Experts of a small language model: vocabulary 16384.
Below are experts of layer 8 (counted from 0) of a mixture-of-experts language model. Rows are named up (a neuron's input weights, with its number), down (a neuron's output weights, with its number) and show model dimensions 0-63. Each number is 128 + 24 x the weight over its row's rms, rounded and kept within 0 to 255.
Before each expert's rows: "comes before" lists some tokens at least twice as common just after its tokens as in all text; "mostly gets" lists some tokens that are sent to it at least half of the time. This comes from a sample of Wikipedia text that the model never trained on. Tokens count by the router's weight.

# expert 23
comes before: "- ", "| ", "of ", "\n", ": ", "by"
mostly gets: "See ", "Personal ", "|---|---|---|---|", "Born", "Location ", "Coordinates"
up0 [127 117 127 156 134 118  82 134 103  68 137 106 135 193 125 118  85 102 116 113 162 163  93 132 134 126 121 158 107 106 146 136 142 136 159 151 151 117 161  64 106  69 128 111 143 151 133 111  96 134 138 124 120 134 111 143 110 131 100 151  94 123 145 126]
down0 [169 177 133  96  99 127 106 101 112 125 114 115 112 147 137 132 137 140 153 152 143 188  93  81 160 119  87 114 134 122 157 111 125 126 151 101 160 117 127 116 127 126 105 126 138 141 131 120 125 120 152 165 147 106 138 109 113 106  87 156 127 127 111 122]
up1 [160 143 111 116 111 170 134  94  87 113 151 158 108 115 120 128  79 108 150  75 112 134 158 143  95 146 155  86 196 149  98 131  83 115 150 145 154 130 169 154 108 169 140 111 160 121 133 145 100 151 149 125  90 123 121 155 171  93  84  94  75 147 135 111]
down1 [ 98 166  97 165  91 106 148 143  98 148 128 160 103 109 138 182 133 117 153 112  96 146 130 118 122 156 149 108 118 145  69 104  99 162  95 137 109 122 141 131 130 109 116 140  76 100 174 134 150  98  55 118 173 189 128 115 116 121 141 111 168 144 115 140]
up2 [ 67 181 136 175 127 145 143 140 121 101 144 156  79 119 152 136 135 110 131 149  89 161 123 109 110 139 107 115 139 133 112 114  75 130 144 123 156 109 138  76 140 103 145 119 140  94 129 135 158 140 121  95 148 136 146 165 106 110 128  97 133 170 154 142]
down2 [ 96 165 143 156 154  92 142 136  79 160 132 141 147 126 128 103 146  51 103 120 132 117 138 133 129 102 123 135 106  77 107 106 133 114 170 150 174  92 136 129 135 100 113 110 111 143 167 137 120 113 123 122 124  99 122 118 166 110 124 165  94 123 117 130]

# expert 16
comes before: ", ", ". ", ".", "-", "'", "ed "
mostly gets: "tion", "ment", "century", "season", "them", "also"
up0 [144 131 113 123  86 138  91 112 148 172 117 121 155 113 163 113 140 149 128 142 114 145 119 105 130  84 133 126 165 139 110 130 120 121 155 114 103 138 120 134 114 152 107  89  82 107 194 127 124 114 145 130 170 137 157 128 160 161 155  94 123 160 139 140]
down0 [102 129 138 166 150 121  78 140 135 120 129  87 106 122 119 140 132  81 163 116 147 141 137 123 153 141 149 146  88  85  74  78 154 125 140 134  94 144 134 123 136  85 118 132 143 141 126  79 143 126 183 113 150 169 117 108 120 110 130  95 137 120  95 128]
up1 [127  99 130 105 132 121 126 117 135 132 177 136 121 124  98 146 133 126  99 116  96  84  98  87  86 140 130 144 144 109 159 137 114 133  83 112  97 131 153 181 102 152  69 112 106 140 102 124 147 160 151 162 120  82 157 154  99 148 155 162 147  93 110 119]
down1 [142 136 114 125 128 124 147 117 131 129  99 108 102 117 137 158 163 165 132  98 103 147 125 105 143 171 119  93  79 158 106 129  76 105 138  94 110 142 126 125 108 121 118 110 165 128 161  92 107 134 126 133 146 124 104 107  86 158 118 160 115 169 115 139]
up2 [116 157 125 139 128 126 129  75 180 152 133 144 136 142 136 121 104 141 118 120 129 152 161 116 127 164 107 207 125  60 158 153 119 182 115 104 139 118 102 124 124 108 127 127 147 150 121 166 144 116 132  93 102 108 111 121 150 157 119 135 123  94 125 108]
down2 [ 69 136 124 149  89 151 110 128 143 178 100 112 153 152 117 133 169 140 123 118  83 186 150 117 103 106 137 110 155 160 133 142 121 164 167  98 135  83 145  85 132 102 121 143 126 109 127 117 138 103  93 135 122 125 155 116 159 124 140 169  95 136 149 143]

# expert 15
comes before: "the ", "a ", "was ", "be ", "he ", "and "
mostly gets: "have ", "but ", "He ", "who ", "has ", "was "
up0 [140  85 143 163 159 108  93 152 130 169 140 142 130 102  82 110 132 157 104 107 135 133 111 121 149 152 136  93 118 118  82  94 179 119 128  81  86 101 159 137 105 116 118 129 109  98 119 127 100 157  88 124 150 113 115 104  92  95 155 155 158 112 172 188]
down0 [131 154 119 116 110 111 138 115 174 128 144 133 128 156 119 173 135  79 133 157 150 112 164 163  99  93 159 170 127 115 151 132 129 134 120 143 122 106 116 131 117 106 137 128 149 140  64  99 111 119 163 157 126  77 132 141 132 151 136 112 107  91 107  81]
up1 [119 197 133 144 106 109 162 139 124 174 102 125 110 107  91  92  92  66 105  88 106 133  82 137 133 145 136 111 154 155 100 158 151  97 124 137  96 159 100  78 110 174  92 122 119 149 118 127  90  77  96 104 120 121 130 152 132 158 114  99 127 112 132 136]
down1 [148  91 154 122  95 121 148 168 145  76 150 112 142 171 179 128 118 122 145 115 145 166 143 133 132 126 135  81 124 135 130 183 147  88 143  86 136 121 114 134 127 152 135 155 121 107 129 118 125 165 109 136  88  87 107 104 131 112 165 149 160 106 149 120]
up2 [120 105 111 116 106 136 121 170 128 147 123  94 179 140 123 145 113 139 126  88 110 125 145 152 146 127 164 157 100 155 146 105 150 140 163 119 146 122 141 138 203 147 127 144 121 122 153 143 148 166 110 145 131 104 163 132 161  85 145 135 124  94  98  97]
down2 [150 125 104 138 127  94 145 146 159 144 146 169  97 115 118 111 160 125 125 130 146 164 124 121  86 112 114  74 138 104 110 160 120 102 117 157 134 127 114 126 121 120 103 121 142  62 160 107 101 142 143 110 144 154 121 169 166 163 121 159 135 114 137 116]

# expert 21
comes before: "of ", "| ", "(", "|", "km", "°"
mostly gets: "000 ", "km ", "million ", "00 ", "% ", "km"
up0 [116  80  99  99 100 142 152 128 159 137 147 127 131 120 140 127  89  86  65 127 136 160  75 158  89 154 104 136 153 116 144 138 128 182 117 126 105 139  99 113 155 109 107 142 143  80 115 127 108  97 142 126 120 177 126 137 121 101  91 136 109 129 133 129]
down0 [167 123 146  99  95 170 155  77 110 183 126  97  94  92 114  96 106  91 142 142  96 106 117 126 132 157 133 131 124 144 156 172 118  97 112 178 122 136  97 123 134 140 148 123 141 140 112 129 112 118 113 132 137 126 105 129 156 124 151 110 182  82 151 137]
up1 [159 151 124 121 169 114  90 140 151 113 125 135 139  56  88 131 134 124 116 132 153 153 155 157 127 150 142 141 128 103  92 133 110 112 129 153 103  70 164 136 120  88 117 152 138 154 120 130 104 124 132 118 121 122 124 129  93 139 113 111 136 118 122 159]
down1 [177 158 114 168 123 159 157 167 127 145 149  95 129 132 147 112 136 115 132 140 144  97 103 153 120 169  92 121 112  93 119 165 102 121 121 103  98  83 148 163 133  93 136 128 112 158 139 122 129 160 128 129 154 115 172 136 147 134 132 161 136 115 154 135]
up2 [172 167 137 124 137 122 103 141 136 137 126  96 112 113  99 117 102  75 144 133 125 140 163 136 116 122 162 126 201 153 137 114 128 115 116 105 155 135 125 101  95 131 167 160 178 143 149 132 123  96 131 113 135 118 140 163 118 180 112 168 124 159 158 106]
down2 [105 140 111 144 120 161 125 110 142 121 148 120 134 128 132 143 135  96 122  80 149  93  43  89 139 101 139 130 128 112 122  93 133 149 120 142  96 146 158 113 142 156 141 133 111 143 125 152 131 133 103 137 145 123 117 140 180 172 154 118 128 153 172 111]

# expert 20
comes before: ", ", ". ", "-", ".", "'", "ing "
mostly gets: "at", "ing", "ut", "over", "pro", "out"
up0 [107 108  86 122 109 131 136 139 131 167 131 158 102 103  64 134 138  99 130 142 115 105  96 129 103 165 129 122 128 161 136 135 145 150 173  91 105 131 146 120 119  93 121 135 115 117 117 118 144 110 151 159 102 167 135 138 109 133  87  99 114 122 111 102]
down0 [ 97 146 125 133 101 134 113 119 110 150 130 139 159 124 100 107 129 155 116 129 107 100 168  96 154 130 186 151 142 143 133 139 148  76 108 131 130 170 165 155 109 108 121 131 126 124 113 140 111 114 123 151 112 104 102 122 148  98 118 167 121 108 131 117]
up1 [106 113 117 134 120 100 140 112 142 156 132 139 136 128 123 147 167 140 123 120 105  87  96 112 106 152 161 121 175 139 167 120 112 133 135 100 121 155 140 123 173 132 143 150  81 145 136 139 171 108 145 125 129 135 174 168 120  59 109 113 130 166  89 127]
down1 [ 93 150 108 138 147 145 138 102 119 131 107 104 123 151  76 125 109 108 116 128 115  95 133 100 143 138 137 129 147 170 160 122 145 156 114 141 147 111 119 137 159 110 114 159 142 118 112 104 153 139 138 110 110 145 140 146 102 143 142 130 118 163  63 164]
up2 [158 169 108 110 155 118 164 130  75 118 138 139 135 148 129  78 113 120 115  95  85 133 168 136 112 142 121 107 133 130 106 156 108 152 130 101 100 139 140 123 119 143 121 122 157 135 114 123 129  92  81  99 176 138 139 115 101 124 105 153 154 170 132 164]
down2 [114 108 175 162 134 123 169 112 108 128 116 122  49 126 172 108 121 131 166  98 108 124 138 152 118 120  78 149 125 125 128 147 130 145 151 110 169  88 165 116 145 130 207 134 132 106 157 141 110 139 130 102 138 167 144 103 155 108 130 118 157 129  95 123]

# expert 2
comes before: "\n\n", "\n", ", ", ". ", ".", "; "
mostly gets: "W", "R", "G", "B", "J", "D"
up0 [114 146 129 118 143 114 123 138 100  97 162 123 118 130 106 117 163 125 132 113  89 184 169  40 122 114 127 111  97 163 108 136 117 127 105 151 133 138  83 169  98 126 108 141 143  88 138 123 152  77 122 163 137  97 118 114 171 153 186 114 134 129 152  94]
down0 [153 108 142 127 135 133 132 158 148  86  97  97 143 137 149 119 135 171 135 142 121 170 149 106 154  96 103 126 100 158 115  94 123 137 169 115 110 134 150 142 132 154 113  96 162 107 157 107 149 152 118 138 100 126 100 156 148 109 145 136 132 137  69 121]
up1 [125 163 138 160 141 157 140 131 103 118 208 119 126 108 146 160 113 128 135 104 157 149 155 115 130 105 155 141  98 142 139 132 145 126 116  98 114 152 113 117 118 136 133 150 105  97 107 133  99 142 137  94 136 144 131 116 118  82 184 141 172 117 143  93]
down1 [157 146 149 139 111 163  91 163 153 128 149 126 121 139 153 103 150 110 157 171  86 161 113 115 130 176 157  92 115 139  78 114 169  88 133 153 114 150 114 112 124 174 148 129 125 162 149 168 143 126  73 148 118 122 133 167 130 119 118  64 150 164  93 114]
up2 [151 119 105 122  96 150  86 131 106 150  85 100 137 176 131 156  90 117 131  72 106 119 118 152 139 124 137 163  45 172 122 126 114 120 104 113 103 125 148 125 125 131 133 145 109 115 152 130 150 120 104 129 110 118 118 143 139 108 158 125 168 105 137 157]
down2 [125  83 102 148 117 121 149 128 147 185 114 103 126 159  87 135 168 129 136 107 126 155 141 103 136 116  82 139 102  97 135 106 132 171 155 136 139 164 116 129 117 137 120 101 162 142  73 144 147 151 172 144 120 106 143 146  73 117 107 125 161 142 107 148]

# expert 17
comes before: "the ", "a ", "to ", "his ", "in ", "by "
mostly gets: "during ", "under ", "with ", "for ", "from ", "after "
up0 [169  92 128 100  86  95 117 113 126 118 145 139 143 137 108 118 142 150 125 134  87  88 104 110 115  72 143  90 117  82 141 143 103 103 144 107 182 139 115 110 120 104 138 165 103 115  89 125 146 116 150 103 105 121 178 113 111 143  89 109 129  97 145 118]
down0 [146 134 110  91 126  98 104  98 118 137 171 107 141 139 149 108  98  98 132 139 100 110 103 142 158 109 128 134 150 139 119 188 124 120 119 124  94 152 149 143 146  90 169 117 156 117 147 152 123 135 132 106 183 112 149 128 191 132 147 127  90 130 149 128]
up1 [171 100 138 173 159 129 135 137 118  85 124 153 115 131 130 122  95 120 146  97 141 152 127 134 151 131 115 144 128 104 144 166 148  71 107 144 112 162 150 160  93 115 120 132 154 118 101 139 111  80  91 122 140 134 156 165 172 148  94 136  93 144 160 121]
down1 [101 186 144 114 128 114 101  97 131 138 124 113 124 121 100  94 138 130  99 151 166 129 140 194 120 126 129 127  80  99 152 131 117 197 149 117 132 106 110 136 128 144  96 109 108 100  96 149 122 129 120 130 125 161 134 122 114 147 147 114  80 160  96 119]
up2 [121 124 105 151 128 127 150 123 140  76  93 142 104 129 127 129 133 102 110  95 124 133  64 135  91 124 110 117 162 141  88 140 119 116 132 116 126 146 121 111 113 124 134  96 145 129 123 156  96  75 156 103 159 141  75 132 138 131 132  99 125 117 118 121]
down2 [117  88 148 114 172 125 141  98 120 103 117 157  99 129 110 122 118 149 118 149 155 113 118 124 169 112 127 104 121 141 137 118 115 149 113 180 150 143 146 149 114  99 117 109 108 133  66 132 111 105 136 104 161 157 141 129 126 132  92 138 107 153 157 164]

# expert 22
comes before: "The ", "–", "| ", "In ", "- ", "He "
mostly gets: "). ", "\". ", ".\" ", "— ", "Win ", ". "
up0 [119 144 114 120 124 150 126 157 142  91 127 130 135 123 154  99 132  89 116  96 146 142 150 150 183 123 135  74 114 145 129 126 168  91 133  91 140 184 131 114 103  93 133 162 134 143 121 137  93 104 143 167 150 105 115 136 153  70 139 147 157 112 102 114]
down0 [122 144 171 143 126 172 123  95 146 141 108 120 123 121  84 151 153 119 123 122 160 116 122  86  99 134 139 119 109 135 101 125 154 158 151  99 128 148 115 139 129 122 117  96  97  89 188 156 128 111  81 121 129 158 173 128 120 115 165 106  88 111 159 130]
up1 [114 167 158 164 135 112 139 139 126 168 136 157 118  92 153 152 153  98 106 139 146 164 140 104 117 151 106 118 144 156 114 150 104 122 127  99 118 115  82  96  97 111 133 105 123 162 120 105 143 141 112 108 137 125 140 128 141 122 178 147 121 132 112 135]
down1 [132  84 161 125 154 170 130 141 121 113  98 131 155 169  95 144  77 137 131 132 121 119 147 141 138  82 117 146 149 146 127 155 130 152 152 128 122 159 118 128 148 174 168 139 126 132 147 129 157 147 124 132 118 138 124 147 129 127 147 105 161 100 117 150]
up2 [120 121 112 190 105 146 150 167 152 148 182 126 150 169 144 108 183 153 146 154 147  96 139 126 153 116 158 126  87 159 141 107 105 142 177 135  89 134 135 141 166 147 145 109 110 150 130 119 149 144  90 110 134 122 143 143 112 123 124 139 137 107 155 152]
down2 [ 95  81 155 115 170 148 117 151 160 107 138 180 119 147 147  82 139 110  84 118 180 141 139  84 134 103 146 140 131 105 144 154 133 146 139 128 146 148 160 131 131 140 170 100  97 118 134 111 122 123  98 112 117 128  95 115 154 166  97 160  99 123 143  94]

# expert 8
comes before: "and ", "of ", "(", "in ", "was ", "is "
mostly gets: "University ", "man ", "City ", "ah ", "School ", "u "
up0 [ 92 163 128 100 139 176 123 127 136 141  92 120 151 112 148 140 114 150  77  84 122 122 117 126 133  59 130 120 123 141 118 124 147 139 127 155  95 116 115 120 114 130 107 123 121 100 133 143 127  83 166 108 178 104 158  97  98 135 117 166  91  97 135 149]
down0 [146 118 144 123 139 143 138 144 181 115  60 123 139 130 121 143 127 117  92  94 156 106 151 119 116  40 126 116 165 160 161 141 146 103 103 107 126 152 147 111 147  85 121 159 116 129 101 138 103 125 120 160 160 134 160 154 137 149 127 121 112 112 148 145]
up1 [102 137 118 128 141 102  84 115 153 127  99 126 120  97 145 172  93 117 135 127 129 177 166 137  96 156 137 164 145 156 101 154 138 119 110 103 121 102 123 129  97 139 112  97 163 121 137 143 145 143 140  92 116 132 151 128 130 131 115 137 106 110 152 115]
down1 [139 103 148 143 101 134 114 147 111 141 143 119 121 104 135 114 141 102 111 137 161 119 124 170 155 118 153 170 131 122 135 145 145 103 131 128 124  96 105 153 135 117 114 122 122 101 116  83 137 147 116 105 140 142  99 118 145  83 107 104 127 165 103 104]
up2 [119 159 148 134 222  95 110 132 127 147 158  81 105  92 154 118 154 161 144 137 123 156 163 133 105 148  96 120 164  91 106 123 111 129 138 114 139 142 142 158 182 100 171 170 122 138 149 155 120 117 120 145 145  99 131 141 118 174 178 142 120 126  98 130]
down2 [149 122 126 155 118 126  86  82 145 154 124 145 109 171 129 136 173 132 127 143  57 144 143 121 117 112 127 159 105 150 138 109 112 140 110  77 146 157 136 142 158 132 116 168  97 151 136 153 113 127 111 142 156 142 103 111 124 139 110 197 112 116 179 150]

# expert 19
comes before: ": ", "s ", "to ", "as ", "by ", "the "
mostly gets: "On ", "'", "released ", "used ", "However", "published "
up0 [167 151 134 123 105 146 125 118 149 127 118 121 121 143  84 136 116 127 160 121 129 144 113 159 102 140 119 136 112 122 126 130 119 141 135 119 180 117 137 130 169  84 172 131 141 120 167 109 117  80 138 148 120 118 167 129  92 101 109 151 124 141 146 132]
down0 [ 99  88 155 124 114 126 128 128 153 123 168 118  79 133 124 133 124  95 134 119 147 147 148 110 100 117 118 134 134 122 164  64 110 132 109 150 132 126 102 164 104 178 155 106 154 157 116 149 121 164 137 129 157 160 119 108 128 108 142 160 123 116 143 118]
up1 [165 153 173 172  90 159 123 169 116 107 155 133 142  91 134 100 123 160 140 111  75 129 149  97 105 158 118 156 129  72 134 131 144 136 147 145 161 149 123 102 148 141 135 109 146 121 113 140 147 144  93 161 104 107 110 121 149 179 136 200 117 169  94 138]
down1 [100 122 138 113 142 148 163 117 148 141 167 157 180 149 109 101 109 124 141 113 110 128  88 145 139 124 101 116 122 194 148 153 108 160 140 126 128 174 107 119 128 126  96 158 131 117 108 144 108 141 112 168 157 112 159 157 112  96 133 134 100 141 148  80]
up2 [162 195 110 124 137  97 124 151 139 114 164 106 122 144 123 135 102 126 108 151 170 124 118 106 131 149 163 119 137 118 101 154  97  94 124  99  95 109 126 166 126 155 109  97 138  73 154 147 155 105 157 157 119 128 122 119 153  97 111 163 148 161 164 113]
down2 [ 91 136 119 112 146 108 103 148 117 140 128 141 104 120 114 106 159 119 102 145 111 114 106 132 159  66  80 134 150  95 104 163 138 121 144 143 151 105 128 117  92 140 110 129 128 142  79 106 118 120 141 114 111 185 113 111 127 168 128 150  92 118  87 177]

# expert 12
comes before: "0", "2", "1", "3", "4", "6"
mostly gets: "201", "198", "199", "202", "197", "200"
up0 [100 136 102 102 125 156 208 130 111  91 155 178 130 115 100 149 130 104 108 113  93 126 109 187 101  87 113 124 143 145 134 162 103 124  67 129 104 191 149 116  84 127 109 101 139 127 114  79 120 142 154  69 107 146 135 101 118 160 150 104 135 135 121 104]
down0 [110 153 110 112 141 141 126 163 148 120 135 117 132 107 148 145 148 150  93 141 161  82 140  74 123 159 147  87 124 156 164 111 113  99 116 125 139 120  79 131 111 111 106 132 130 147 120 141 115 136 136 152 173 114  98 118 102 152 147 145  88 162 124 133]
up1 [147 146 126 123  83 158  83 120 148  90 111  83 123 123 154 155 113 146 133 161 132 138 129 106 125 142 115 153 115 172 152 162 137 152 133 115 159 148 138 179 127 137 141 144  84 175 156 145  96  80 123 124 114 163 186 132 182  52 135 138 172 125 151 141]
down1 [130 155 162 156 106 137 128 137 133 121 108 114 124 159  92 100  94 136 145 118 144 136 129 104 125 127 162 131 122 133 129 109 119 103 139 150 157 133  94  88 143 128 134 120  97 181 125 101 162 123  93 171  89 102  99 124 119 117 162 142 131 138 127 130]
up2 [ 98  70 112 158 154 113 156 141  94  94 151 114 145 164  76 125  99 103 136 193 118 167 114 141 110 114 171 150 111 137 147 117 144 100 161 130 159 186 173 125 143 110 135 125  73 126 146  94 152 112 132 136 135 127 131 105 163 100 174 150  85 149 179 122]
down2 [129 104 156 126  94 112 125 143 154 152  99  87 108  83 119 168 109 147 136 101  92 166 148 150 136 149 133 118 112 158 128 102  99 123 123 120 129 110 117  95 120 106 122 148 151 103 147  95 167 119 119 138 143 169 112 106  98 127 123 131 111 132  98  96]

# expert 14
comes before: "| ", "- ", "|", " ", "(", "\""
mostly gets: ".\" ", "Best ", "\". ", "Award ", ")\" ", " "
up0 [162 117 169 125 154 122 162 156 124 130 168 146 124 159 122 132 136 120 111 119 136 194 139 102 115 108 165 124 131 122 150 177 173 114 120  93 174 133 195 101 108 188 120 127 115 104 111 127 151 132 135 105 121 152 150 150 107 147 100  95 104 146  99 131]
down0 [128 124 129 101 141 140 139 133  97 151  85 105 129 164 156 152 143 134 123 154 169 108  89  91 101 136 124 127 156 117 137 132 146 127 142 162 116 111 146 103  95  96 131  97 112 137 133 158 136  91 123  95 105 134 146 140 162  99 123 117 126 106 134 148]
up1 [ 99 147 133  94 169 168 115 111 136 139 109  89 123 128 143 110 118 138 131 153 101 161 121 149 130 131 131 123 143 113 111 169 135 101 136  91 163 128 120 108 149 109  88 137 125 129  86 144 138 108 118 113 136 120 132  82 121 102 146  79  94  90 127 162]
down1 [141 118 142 166 148 114 149 116  87 153 118 157 152 112  92 163 165 150 104 128  96 143 139 137 118 123  96 134 116 145  96 151 132 163 107 107 112 114 164 136 112 134 107 122 127 167 118 114 128  92 142 118 122 107 112  75 150 148 156 122  96 162 144 112]
up2 [149  81 159 114 100  98 147 138 162 149 123  87 160 164 128 136 107 140 113 112 125 122  95 136 110 134 139  97 106  99 105 115  93  99 133 132 114 176 110 132 111 115  78 167  86 113  81 135 145 101 122 152 150  97 117 103 128 144 178  93 113 132 138 146]
down2 [113 147 143 128 162 135 144 120 173  79 167 134 117 108  91 164 109 111 137 146 149 126  91 102 115 105 160 136 169 108 150 187 108 121 158 138 131  93 141 129 146  82 126 142 129 125 138 107 162 122 114 103 135 118 117 103 115 141 132 149  97  87 118 130]

# expert 9
comes before: "of ", "and ", "was ", "in ", "\"", "("
mostly gets: "film ", "album ", "It ", "name ", "music ", "version "
up0 [ 74 155  98 122 152 122 120 166 115 138 141 132 139 159 135 116 149 114 134 131 158 134 179 129 135 113 138 123 148 159 158 115 154  72 161 124 113 140 131 158 132 123 142 105 129 122 137 146 142 137 164 120 133 108 118 136 145 123 153 167  82 133 142 117]
down0 [188 101 118 106 118  95 157 163 177 120 114 139 145 169 163 125 147 160  94 118 138 110  93 121 152 126 133 128 145 123 149 121 137 101 133 133  73 150 112 173 106 162 147 100 129 132 114 148 129 164 131 188 135 131 147 158 163 145 102 142 140 104 100 148]
up1 [113 109 156 127 149 115 132 136 128 143 143 180 135 118 122 123 120 115 132  80 107  91  99 129  99 121 151 157  91 123 135 134 133 111 114 113 120 129  94 131 136 131 176 126 167 166 152 120 168 144 104 120 134  87 151 144 123 125 131 132 155 143  63 126]
down1 [ 92 164 146 137 149 115 161 157 119 138 145 124 138  87 125 116 123 163 124 143 122 109 100 117 100 112 142 159 123 124 116 172 126 147 143 128 138 148 137 123 109 151  99 138  99 146 168 117 113 177 136  75 147 107  93 150 175 135 131 121 151  84 133 121]
up2 [142 160  86 145 117 123 167 105 110 180 155 151 137 114 124 104 111 128 143 154 116 163 134 109 109 153 115 132 124 158 138 119 166 146 171 148 112 122 152  97 128 142 185  96 180 123 131 121 122 130 125  80 134 149 121 107 120 131 168 184 140 100 150 104]
down2 [141 153 118 115 105  68  78 108  97  89 141 138 142 116 118 141 124 114 173 136 155 108 168 106 123 100  76 160  96 107  90 114 129 101 105 105 119 129 129 102 169 158 102 106 161 152 138 112 130 109 102 123 122  98  99 114 151 133 141 159 110 117 100 114]

# expert 11
comes before: "| ", ".", "|", ",", "% ", "\n"
mostly gets: "% ", "Win ", "%; ", "Candidate ", "Votes ", "Born"
up0 [115 144  91  96 131 114 134 121 168 134 133 129 101 141 140 108 156 122 107 156 148 112 138 151  96 134 115 156  96 159 117 128 115 108 177 161 121 115 123 122 141  89 142 168 102 164  83  82 152  91 109 127 129 125 126 157 140 130 119 105 113  93 145 138]
down0 [151 173 128 121 151 108 113 128 160 113 133 135 156 165 156 103 134 141 113 127  83 128 201 174 129 162 101 154 110 134 144 123 144 105 125 154 147 148 118  91 133 172 126 100 154 158 112 132 124 126 175 131 170  90 143 134 137 102 110 105 176 101 129 136]
up1 [115 153 109  89 158 144 108 123 143 145 114 119 157 136 109 111 117 122 113 166  90 142 142 139 123 130 127 103 135 144 136 135 136 165 120 149 141  99 145  85  97 157 110 144 105 147  86 152 171 106 123  79 121 152 119 111 142 100 121 146 113 105 164 109]
down1 [117  83 116 153 138 146 122 109 162 123 163 133  72 101 158 138 125  79  98 161 112 126 108 135 101 105  80 143 156 116 110  82 124 117 134 127 156  95 134 123 135 170 102 153 102 101 130 122 130 121  99 137 145 133 112 102 151 118 170 156 138 122 167  99]
up2 [127 139 140 124 162 116 141 139  93 117 130 186 150 130 144 125  79 118 117 139 132  89  96 100  77 186 118 101 125 136 173 134 110 156 122 124 139 129 126 122 100  78 141 102 145 117 112 100 113 142 127 126 158 131 131 100 143  93  82 105 126 111 119 103]
down2 [143 145 150  64 132 171 106 120 195 135 119 133 140 115 101 114 133 126 155 124 150 150  63 118 148 141 144 110 116 175  80  88 109 150 131 118 123 158 155 104 148 150 164 106 133 112 116 160 156  94 124 119 105 175 121 136 151 112 116 102 147 118 119 166]